{"n_experts": 48, "groups_per_token": 4, "vocab_size": 8192, "norm": "rmsnorm", "attn_scale": 0.125, "extras": ["capped logits"], "warmup_steps": 271, "schedule": "wsd"}
Below are experts of layer 4 (counted from 0) of a mixture-of-experts language model. Rows are named down (a neuron's output weights, with its number) and show model dimensions 336-447. Each number is 128 + 24 x the weight over its row's rms, rounded and kept within 0 to 255. Numbers have three digits each.
Before each expert's rows: a language model's description of what the expert responds to. This comes from a sample of Wikipedia text that the model never trained on.

# expert 26
It responds to: Determiners and quantifiers
down0:112144091112104151080145103135138126118158160125112114136136113144113111139135089107128148109137146161140056113116144124102110111138142156150169097101122152106151153142154136187135100205124113095106159127093170073156127156177144111091111146143151121136106157106130140142126128127173224167166112106127132120099121164127107145124133106129
down1:118132100104131127131081137134168110113096101110157120146149127138142149136185129103150099119173134121149149110104103117131142128105177119117153123088185167176146117148145131155143117168164126149160091140150116132130162132140122149137170133115113156139083111166122153128099118144129076132159086147107102132127151153165098087074130161130
down2:081117132108140141125124152138139118083165107146194086089144111119101098138132108120172118087114134135127175147102116117119102115087120177122089155131160093107120148088123110129122147112109154110110133126100096105117123154119089138136137120142126118162156169141133155172118104121087127123129071125126137168071133144120105095113156098103
down3:167131118110141160104115145122162066116104073124113097120165121112160161147104142139116142148129131122131156092139168125106133128141143099118116086102137157139141136130136143135118152084123134137164110171098122140108123128151128155120106098107113155142095122157109161133152148109076135135096112133107192150144109108157133115104141138172

# expert 23
It responds to: The preposition of
down0:104129162125120100126121139092084164133114123135121164126129137102138130133132142155118148115140136147101172154089149140132094150077064132149116144083111161098152114117140108132142146135110161144119123146131130140110143136118181097118141122116096119124082117148135111161078142182148116106150113155168147092152157164104124139153167136117
down1:113118131122159150135111115177149098188094102150140116115098094154161156147095108135119092143099120115147115132137133122120148120117128182134179088109132156154153143092156131143161124117102118121087138107145109133172114113147144173134128130088116125183100121108175141144122143107134114179092086139139106183105085171095146097134088088097
down2:184109122125137111076122137119107138157129119142173165120085123126113172134130119154104136132136157109111127117146152146114115139150097117095157104117090139137108145149133133171143151132125122112159131117127106109132140127123073159144108114122157122133101127154125131111106165117091115108114181148098132117112112119121126152147099111106
down3:157137129122104116135152115123126108104087148115124094103154178109145121117113131108082138157063111162136088110152121156158131108091134123077139163162113110133076094133129151124117107124093127138144118087133113146148128114138135118127128080096092136097150134127116168123144136087121116138099164125149100124085135108122136083145110155142

# expert 43
It responds to: The definite article
down0:139133117098165096107095101096143127109146089131135126150137141140145099144078088128083172136142097144162154145121103177114113116116127104125137102143108118156143095162118145148137122129123123100134133159116151149145128136118126075151146174093146119116106110126165139148102174117130106131133126141128129112157155165133103090100117104080
down1:113149137100137158161152139194137093137110104124163135076144122126130102130081121126127109128126125115151117086126170119151147156121136106157161137101102173103092073155153122097126098118123110084124131138149144096156148102171147139087100110143142102143154132117120131151124117113117095139103166131126076115108170126127121097115103113082
down2:139126096126070097118130118145134116052123136143057126113105127141139142101128139132131110151105140115099120099140109105125166124150133143100127127142110182128152129085152130124075173096134134109112170182164114147095168112097120143124097126163141125127154133109123124076138117124160121104123141124179103118128149116141072131111095113117
down3:159148113150098118117115141152135091113119144092095112140121119102180109159079124176163152141101090113173152136130081134104092153106082163101143161131076185113181099138150104142144095177154129136118127147145111117141115131153135161126113085139153087164125092186141125135136122125118094146142106108119127085140110100156120112135114146157

# expert 20
It responds to: Music and film infoboxes
down0:131082124116157126118105095113125101095108146110145133132118112111092130162123136105165093118147136162084141128128155111114129129149124082175114151120094104104134147132115102141143068109132091130159153126125115125126131182112109123136150071117132128129122114128134146092122156137138172101080111132106161170100105106090114151158090121117
down1:112110108153140118110091140119147101111142153121140197144132095087112117161093113137134159111148091139096133153123153114180156074145124120128127136119085137187055130113108154129151121114146133128145112140121105154116121147120164143141135126111123117102136118176156089129145129111167184157112147125132116133151160123092105137128111124132
down2:131143141116132130118134136147109144119147130120156126147108095137097118142142177115147127103131147112131154149128090098132119145090146131101070150080106114118111122130106127120133123169109135127116076139151159143119158119131129099110136145062120121127170148142117121157074129089126133084158111146111162123074164125073115141108116125085
down3:077127112148095146099151096089107145159116126088156148149117135089122143147127144137155052137124139139130119105133094141160134120148143141137104172100118171117101177121145115085149145152158137153117110141151131119119180116112079097136138171063155120163127135118130151156123140110119129128118182140133090140143150127091121108164081149114

# expert 32
It responds to: Election and office wording
down0:089104130161143094129162161117072138130131136150093134038096106088131131107120126094150085089137177133129157122108139127136100101149118155142093127143131126121159122124133090144084129132129108131111128145150155150154133113126143095108116142180162123138140108088121124172155154101108164111142194142162101102129114090114133109150102139106
down1:144140113139126154163143143164121083117127164173149135121137152121089107132112136068075101127107093137136128100075068140131130077145097080106122094136120134146151142076128141102116167126114126143166141088114120095167101090134096129114147122154132134163090119128137098129091145117133141135160160168142133141158152131151125118117143131109
down2:130134146138123138114120136137104148140109145156123113106129121133115109172127142111151125091097140088127109125134153112106106094140132135136139124121137147104116164158147117151132113161112169179139139118137175113133122176143120145175080136125171143174122139140134115139152140120111078155100127094141144104163097131093149100152126164113
down3:144110103134151166107111151138120086097103120166120109154158146119113130135132138116103126135102110138165137085100140147136126115147138106153148105121135148160141098149110177104112108159124113089116126112108123155083102157098162150134099112090144138112163179121081161123137105104109158133113149107137120103127149140096124133116147129138

# expert 2
It responds to: Initial capital letter pieces
down0:108096090145131113116131140094126117149121065122132081115135154122085120102147127089084141107102161116108150121076146119098172103163152133113127135142105141118114152105130116178128123131128113124125148145135152130103128105159107108100158172126099101131145118167167138149133089127118113118154101107135126162127089141131128138164111177152
down1:132171093139091152105117154116111097123161163138174102101159139125147140125102129180163148143122109149140128201182145127150137144150136160102102082129148119115151124148154108083115148125114151118140148119108125160147097167102087167135142131096106151202111097111126093132168064113075147102136132128156155147141159095067099120090095148135
down2:137164155132085110136151153158150161095127139110141129162167166148147153107149133121141117103136156141140135116145150151110117145127106101155100156123114102145104136094122101131078121101092142161112149125165134131129112109128167092163118110143121097122102130124178095122076117123144101175159144127109096125122157107118134130137127139139
down3:149153126148114160134112146087157184144139127117178136127148140125121122093179098069107133116160141087146135109118093084129092113129146140137102133107094128108108134122123112132130155128085098165111134118102123133088113123150122124113141114144108111154070140109174105172143093126135143117123116106155098147133104134160086110160140109148

# expert 21
It responds to: Score and number separators
down0:123098072160128161160118104109113168147100172122119141118107112117188114115142117152148124144150103093117167097119104105114197148152103138118104110116100129090148152144120139124107136145114112126142133144109135158121100147122124099118122151172089171148155120152112160134134114144074136107095141073137115118145147145118090122077175166119
down1:140086089151113135156141106135134120129143131118136082137152105135184084137077130124147113127117107127098180149134126164136136115127140118126140166142141155148110090193172173108114074086122150095103124119145184125106122102101132107100108104126119080162148138116159157099123108114105109143090136135106128111131106143115126147108139175125
down2:103101118114102149121134140074145141144152117146078154140136140092195115091110125095160135132144100121151153092169125107107116132134110093120164127125100147117138129152128119094117107113132081150071095153139134126149111091166176132172149156139128125160097108118141170141108104152145107130134126088179097150132102168116153104110156157106
down3:127137123123131108098113155148126143128072122127113123136125146177120137100152154153115100120115107125116113115126159113117121133145163136090126148137110115152113130101168136105133150180113116126106111138100119091125157133109141140099162143114151144171129148136134127086123144137093096158114132122122108141112149123128096095169112140142

# expert 29
It responds to: Commas in places and lists
down0:132168152138127114142127100117100121151156139164139128118090108133106133126144107113144118136129121129122125078136124110094151149130146151115164085159115116122137127136134160118152130167166123127143124127113132117116094075153119108081124133144092122154155113129132108126114150124101137115110112134169119150160161133142151134086141153103
down1:160124091115082089169133106126111132139137093155156131089153151143150142106138116101166132121122105164111105151144116111142103158101125116107112104138129144170104125101091133096117109119152150105123126151081155113116131146156151107101150163136108127145108144131143115178123141110110127154151123133133135127158144101101119126144116163135
down2:164128128124074132155101129119076116149090121121115183136127104123137112134139124125098126115139123133146112151106130073118120115121146112104109121151122092157158129138127099083128118154117124115109161151145119139124178161142156112096142100131166129101081143139171172112104152130165160157180116157138137117106086147139163126114101129145
down3:150151166111107089124121133093145124112131110131133138154126111161111111139141119106106151131067163112172149150124112047199149168120120101125175138151156137109150150118133158139117174109134100122120142148126150142113139138130136090134122108139175148147115155110156146121144131140149091151142132161093113104125147112116117121117168149155

# expert 42
It responds to: Table delimiters and symbols
down0:093118156137089144085112128116135153106072170153111117151134131126129192162138122122141130113075103103167138117098115134120159139173126162133146171149148149170118127168147150147131121141118108150103121100133182155106136165126142100160120134131133123143168156114120140110092129145124114117098112124125120123072141127161166112159112119124
down1:140119131103129130139109092102137119092130102084148086086118158122117101132136149103110131136112138147146163111116144094092125121104113058111123091138147160124150110134156158086159138130111094113133163140167180148160104079151106120133102120132137163064147136182121134086113133142127148128105152127109149121156115128147128125112083142107
down2:129064123141149131105096104146108127105145147115135102102134127123156137149130133148133140144143134101124111130134104085159100086112153123137152114146170146074169140117133151140115122117149140117126145156111143130127137103170113192098177119100101075151116161096099164200158119131135161123118117130108151095124092120170070138156108091119
down3:102154098160122153105121140116172150122149166135131136122197101118159132109090137125128112121138108177132097101100119149087185132158132177164176109127127141146106133149095128131164118115116108158129103151135079155132088165111109145155134114170131152133112148142124120140158136135119150100189112117141118144128154132173139143115104138171

# expert 38
It responds to: Surname endings
down0:160139114119144123103112121123095111115159151140111145135092112120150094164115134109130123139174066100107144140115123128127138118128140115153119106134076103103129080103137141111105144079074100116175126125131173118136161121118114139091152115132159174194162110129123118136119121186094153150123150117129120124134106135121117083150110113123
down1:112162132139110135135121145110141097137129144129138148150121115155174139147120128150081088138161171146114075134125124100147099107099103103063077099162124121128095104134098132137109115161106165097125110107117108102099147158140102114124065133087139102108091124121121152095122138123127126111145127104134152122118138150140135103153105120068
down2:151178129134104106088152123152145157144102084136155112120130134099093108159139106117132145115132120137136139122109114132118127117153134088121129092141131095135128137116132073102129098122134159151136108100158100121109144083154114176131146150086144122123139143100118109129112121125104141133159137137129108122170134134109089123129181154072
down3:135175152126130153138101112073130142133131162072141101131170120148113135136090145167135114146105137158098123131152165158106161178144137153163155143137167131164079162127091090118133159131136094137137116147119128144129156152129106114139104117171159142154170159089130136120097165168144097126140146160125147121150109140206129141162147150136

# expert 30
It responds to: Organization and media names
down0:158136116108152117128145137140099096102101154093127119119165122106114181150116126144141121156170158146161115154127084114138143124126105145065113133158079124135177153107169124105086159117141109113151147087132126134090147083102111111080172163136130168122161135121145112139141160144157175129125120156141152089110102147144169141140175113122
down1:099142141159101129087105136119117139125096092098168102129105130126135157132149124112117126087150130156141148125105127096142138112098151094065148144154119140145114131120109141082123110160089136097138161139152145132150124143069147154118160153158118140170119115111163114138116164115129163128119111137099163100126137157101125136129183167150
down2:101143162138138104118091140127134151130122157113111130127113143147124188120143123126113126138092114091094094126098139082137139075130133128100126130156161111109121118162140102105126117112138139139142164114120120132111109135139130142120139109126153175128101128091115099135125135104150112159163156147133103113136171162153132193146127140104
down3:158103094145154158177146169095092141139155078107132133106107112134133162135131125103079124120119099100143113107153083139108147160156150147123133170142137147152085168140123113149109147143127144115153144107123182087154091096146120117151132081133130134100134119083159141122113168120113101127142115126114108101120091139136106150129124141142

# expert 39
It responds to: Units and infobox numbers
down0:128142138127127133116113102093153153132197104110125145111139092113092134121131132091119120146127125100142082105100167153086121137090141146142095119119151113105137116137164133194149127127147191144157146121123116098130173162101146133141172134114096112119141155128124107109099126124132141077111082135127120123105123165085078090128179145110
down1:145102101081144139113128080068137138131140094103153102154152120143148136126120193169027114128163140132127171092144153127146148084159184116091100093096168143109134133105121133118129117139136158126133126130101134167133123117150163134170122127172105134114090124136087116111152137117134147154163126138131141162079111157109108149129115126133
down2:110139122119146147100121116146101145102114120105115131113157183087137169075153190173166159158088117138130107161121122150117142089137160140127095149111133094093090116130130155141130154143068084126108146150144126139150129119171172127136100119097111107145140132098067199104126145135114085130084116102152115129147145117117125138199092132130
down3:144093127131150167139094136095120163135134104174133131147132116135169150140111125146157154090137133118163137138121123078133126155155111129114113119122138143112179107104126140107146099111111140138139089142132092091121091118184153137111131111096165122152067113160139135130174063140096122124180134166131161108097137098119119143149168100141

# expert 10
It responds to: Foreign name fragments
down0:136140125093117147125128162139169098128141124131112139123167119101126131132100124158112121125142135147150074111145096186118153126086154134111162115117128107132119123120161103112122092096151101100084126114097111118163126144128156106119114196094123114142098091122126133147132091139129156106093085144101107164072123125113153128164152090148
down1:124115130116128115136115146103104120181119149138135067109162082139115127133123093115136120114121133102153108106117162102146112156094153127127118126137160158115116127151123134163132121115138165113098095100089133112124141107129113167137148139141134099130142154144137104125069115084132112122090107141137108119175151121164110115149168156120
down2:123080163171111108135114122113121114147152147131150144106177093114144112116117119139136130085124071152143135123103109083137112114141148130105145084125127137119114118126148093129097122148112165119166115136140161111159136186157138092110132131068123131117147135077140162159119107136153137135075126098098164131120179139139125085121106138071
down3:170137149171100120159132148143147118119150150146132152137150170123134116120123160119100129140089158099111132110139131135109103129121163095152117125150142113125140082120138101162100150127072133105170137122140152128078108149110128110183134098127157108077180120157095143099146140172104097097180164119121117120080076117137118147128090155134

# expert 3
It responds to: Section starts, technical pieces
down0:177148130130147156107125164140141164130136072146144183137134172124106091130145139097106148079131170107093100144177130131111111150127170137150120109087095133176138150132130130113162146122141105174123135139172142103148140113129142114131142135124140146168141147095151141127092139134136137130115146118112129157125159146073163110132122144150
down1:142088118079176105115110152109102144148120152095114079162157128091160140133126099115119151142126091127127192094132112156122126123096117138147084128110125123130118117116192148129103114099179153100111142134157136133116164059094122132119144126147157155097124151136115096138128171116142093090090115098176099110096150116136086106153092134168
down2:142123134148146174135186098117168144102141135142074146109080137126144094142142123081138103103133161148090123153097131105101154152133119110114145109137167136098098085103152087104076134122153187162142135115078112115156138133140101117124119111146109115142121160137156175114128117106113106096155144139145174069135131120175139103124160088147
down3:128137117153129115114122123113128104106119131117164117105114155073115103125143114171132116160151146137144181103128087120135144120155132115131172123129154123172126155141088123088130103133161130101139149100138169169124136126139133133150195122127116121109128072116091124103147136115146113136132139118106148135104079132173145132118147146129

# expert 31
It responds to: People, verbs' objects
down0:127142122145130111137110145127075083152147136120121137139164166141080133147131147119183148098133136135148084115158096136170152105136090124150113094140162117133135132125122146127125117087116138089107143136157134145181138131136163099121136123142118088128150169124114143136115155120127142118132152103131098139179139141133116147120119094120
down1:142125081136061139108128118074120114149134119115109138137126090170093094166148108159172122093103132109085119160123161143107115121099146162122119125123169122099122078145162098141163084141140122162108164154142116114103120137137160151129116126155104159152135132117134149127105165143116115144144132124100121176101101105112115132124109144137
down2:138179142083140086098131166124112135137105109109124101147123109110096134188106141138112150121096141127125118113131133150116108135131142137134101083111099128173145164134160101104121139136105114152129135120160067109116158121129167151120167154130163151154131136168113148128115129152116082099119190126104119121126117157129146076132107156151
down3:125168138136122147121119110162143100127138118148130127139163059170141138101164110150136121113142116150156130134111187092152104104138099109142139101147089156070132158145115145100121130149165137139124084121142121127111125102122119142159131129126069152150086163180176090103095125131131118152096113131133080115091111124136150156092077132127

# expert 35
It responds to: Foreign name syllables
down0:146101181108135136099150125133104130119127137100183136128147073106116133145131141184144113050152134152175132129094135172110129159099129159133141144107144112156119132138136150153122145098158187133114114159115099154103134077149108110149161134099140106142144118125155135135157128134146141115100150111144143132129152120132130160134111101120
down1:126144112140121127079114152141098115133141101104099119152101103080119127151128119132167113124112131154136115102152126179099102120098135129116135154140140119145123131098132118156176143133171091107138115152102132141140133127142132107117154134112109125142127098071150088137112155130142096095123117153134145147196128117117129191127150142128
down2:128094096145165102165083134140124132158137141116120129142073134087154121171110139085158135193119106116108136154121174140122149122160093136157157135167127125123094117117148135107119151131129101103143146133103131147120124121127120155101082133140130141098157118126175149145120099120126117104132105107157109116150094153132116155130157126142
down3:111130116100107116125113153134113138111113132105139132109139125138124142126145138163131131117121164124170096155080057123140106095041167123083129147099131091126141108097114093111134150123158132135071174107143103158116155127138095152100125123120135134115101133093130140158153073137134140125071149142123098040124169104151154107104119137138

# expert 1
It responds to: Closing quotes, parentheses, noun ends
down0:169131136190118142073148106109113111170132120183158130115153059134156116142157134111118111113123161116119127082146154108127135125097164122138142125121107155089146127157135124136116112166124099112158118183102123142117127110135109156120130093163129116157119158177148140184140155136164117127152139111118090171166088122139137125167107142130
down1:197133138138144129126148156120090143109126116156083090135130156081113113099136130146103117113130103152170137141175143088117124137141160109124174145138160132131142165128135127133127140145137132161144139123118109104131067139119127141134200198151140172142111108112162128131136102164114136154148152144130132140094087086146133107123088093138
down2:134146094123098114131139112108123110130096161132112140145124099135124134116128122131108142096163142199102131157150111184156148161101107139117125123120121146117188108103072123109136116133128130114138136130091135178134132112159130147122141164160125117116125174082109160154150139162168159153114114125078165086138135137140153141113137178111
down3:070137090115131124100133113098111145147172145108103127105120178186126108136152086118144144102157141110156140107154144128125102190145123141125129111147125099116142136150093098144107139076134152089153106089155165155134160115106111093155135113146136090113139163126178122114156073154150136127144127124114126120111120114159139105128169138094

# expert 12
It responds to: Name joiners and surnames
down0:082153122135141113187145123108127137134137131123155146105111092097131124122129102134133097127132091115145144128130154132119157141135100138132112158126086135100134089160174129097154117136142119129104173117112130086119167100144123182130079104133110132138112158161103102132108097126176082165129134116147106162123108113154120111096165121128
down1:141126090116131105131143141130088109119128142124137143167100162113125144154143132104141127111156131075131117079163149116070126132131097138133101110158142136127107153110154142115093096099129120106159123131136095137129130145116116119162151134143149152156146109159102114156106167108137129152118123120123110139166103155156161153144118135107
down2:085154111137111157125121124126162132119178128079131121142119123150114151105127141142142111131133107104127152115106140113144122139135171170099094118154124116140105114130129139129087122146093104121126130164183147106078163142091133188139156136127142061142152168106140139148104126098109090116122146162148055129123120083125139129111144130123
down3:134138161136111121101160160120143143124124133147127099132170146087144144142161105098136124151142100124117107102140106173115148086078133126119157106124126101113166106125097162101133162161112117117143148128142092141155133131166109125170170136147128084160089113149136108130160116100154058087106107110095112126108160139176124125116135109144

# expert 6
It responds to: South Asian names, tables
down0:139099104108104068098093151080143113100090100084158155163123107129131105138118128135073163097140104136114160137104130117122152130162092143091121116115116122147150148114150139117104151108125108108104088134113109093123116094110095119120117085146119129133114099103126144105096156127191084129112169134149130136132105091150111165153114141071
down1:103166149101112055123110101113122124168143118105097111110132163099163123135128148102178138161147132083160170159107136181121119111138105159107098144165065173089112105127153165111112149105095137191123139145150135091120132148121082122103104159116153193124120108111127080174156151150147139131126106171103155112148154149129094167148099147094
down2:129130140124131122127178165157144088120087151107111122135138148143146154086147127131176087167138130121100141127127171133088139096141098086153130139130168143139125111128103117113141116129141093069131138140143120120119123164116136134146143111130102116183100106093094081162128132123137078119111136179109140124142147145118150146143102139130
down3:098140153120148146123136119131122151159156111153136137136114187142126153167180072099146164139176121164143114133162136134100071151136164140137103100119139102093145150154156140099110084145106123113140114112167135112197106130139142092128161157129100115113139126135133141132109090142100115136173122126118156103079109133140139103104154146156

# expert 16
It responds to: Name and acronym fragments
down0:105076128091118156178140149142104089131170129116146160164191143121129116115108129127195140135138158149164143164160101145116129087134099153058128133091146127150090133095096153137128146141156117143133128122086118135144118156115115130132087130149120127089114123140117093118111153104159106134131130136083105151147140131095092171093139101154
down1:145147152147172146124135148198107117132086126128143116136135130131133113145112146144139140141169113128111077152128063127132116139131132146138096166104133119137127100134138111134111092139153105119153129110108103115127182141109133119156132125116118123106123118100072150121053092136132131177119152165131104128141117112107106166169070147106
down2:126094119133093157124133120111161112119138137135126120130121107154116132119162074098134155130133115111116133115177108138155133102157135123114153119111113148137150186105098122103118104103139115098122137128147123111137129109147132108116106110140153126125112113134166096095111102140117118121164133164110141105129108137142109098149152141150
down3:143155101128130099129149142118194128173160143119160146148111135119103159132163139119116140127170141152141126100098127123117111083088178153134118159143086165168132138090162153106122160145159098126130151137119064104101107145080109147082159160112121147140113170141112146150165177137097085122102147123134136091105096099098141150134135109123

# expert 5
It responds to: Infobox field separators
down0:113153126131131144147110118111156123135150136132117134098132120141114089084167131113119146120108090103092177132111137136131139160147114097129066131134106136135153107099132126150116135139160149097111130138143096147151076176162135106122081099130123165130099129138100117114147170139157109155103114119073136077094177124173139147138129135161
down1:132170112103132153127091118141130086112133094165150159150117136070147160127090149107126132117101135118125168099144067127134114143151148134160099117140131143156152162136107123119142142152119166126130165123092166141152121145196135127094159176124107121136125151114089111116144116109122141141145066124159112138105113111121160142125129145136
down2:133124124147128116132070105142144128128095103115176087144132154143183120167114139135119125201115174119144095104165115084073090144097136075124150114122114128102102146091141115160142146133180120118149116101137105118132110112132117154094139133137148153126122093137074134087152120143129097136101120072088133135102089175108102095159093116113
down3:151128186154121183051107090135135117104106140166136133160110135093152122175119118147150093149109124128114118122108150150137155117086129116113105106120125132129118121116120124108144118124176166136124115122123115132134158134137155141108094095162168135131115155090112100104144119128123104126146146109099093126102118124139141139156106113113

# expert 4
It responds to: Determiners after verbs
down0:089103147164127138129108109135135124082116123111113104158101142133132119129181143131091136116129101124150130129101189124099128133133150135137129107122138116102185111125075122119112132094102118123130103147115078129114131098154135113113103148133159162104109131120142130159114121101096141124141083170081124150127069112134128106099160108156
down1:156096127142093117138121102121117153093155166149156181116117126125111175117114137127092148133165102141193124100098118131102161132126120175105167100127169098164135165117131108101125159141102161101130151106129140138155141148130107122103101143146097119124119099091061133139111122169130103112109171093115122163119165146103160153130117159138
down2:124121157131135163151105148130065156148147087121091150078121125146091114110136109164128149159110135129149120131150135110093119093149121094123119115073111118142159089129150123131116104128111086116117117122170163068153136161109146160148127114149118096157100170159112156126104127148138120129127137163125150138132130134120094120121149165090
down3:127132122123151102097108133115127123149096135098135130104108143078145144105156146128131166149089094129100154109122174138158132130143128152122112108152152145130155138103090131122148129108139160116142120151125154106092084105112115114152147090128138095162090091047174132100125111087159163106119134157167138070138137132107110120180118125128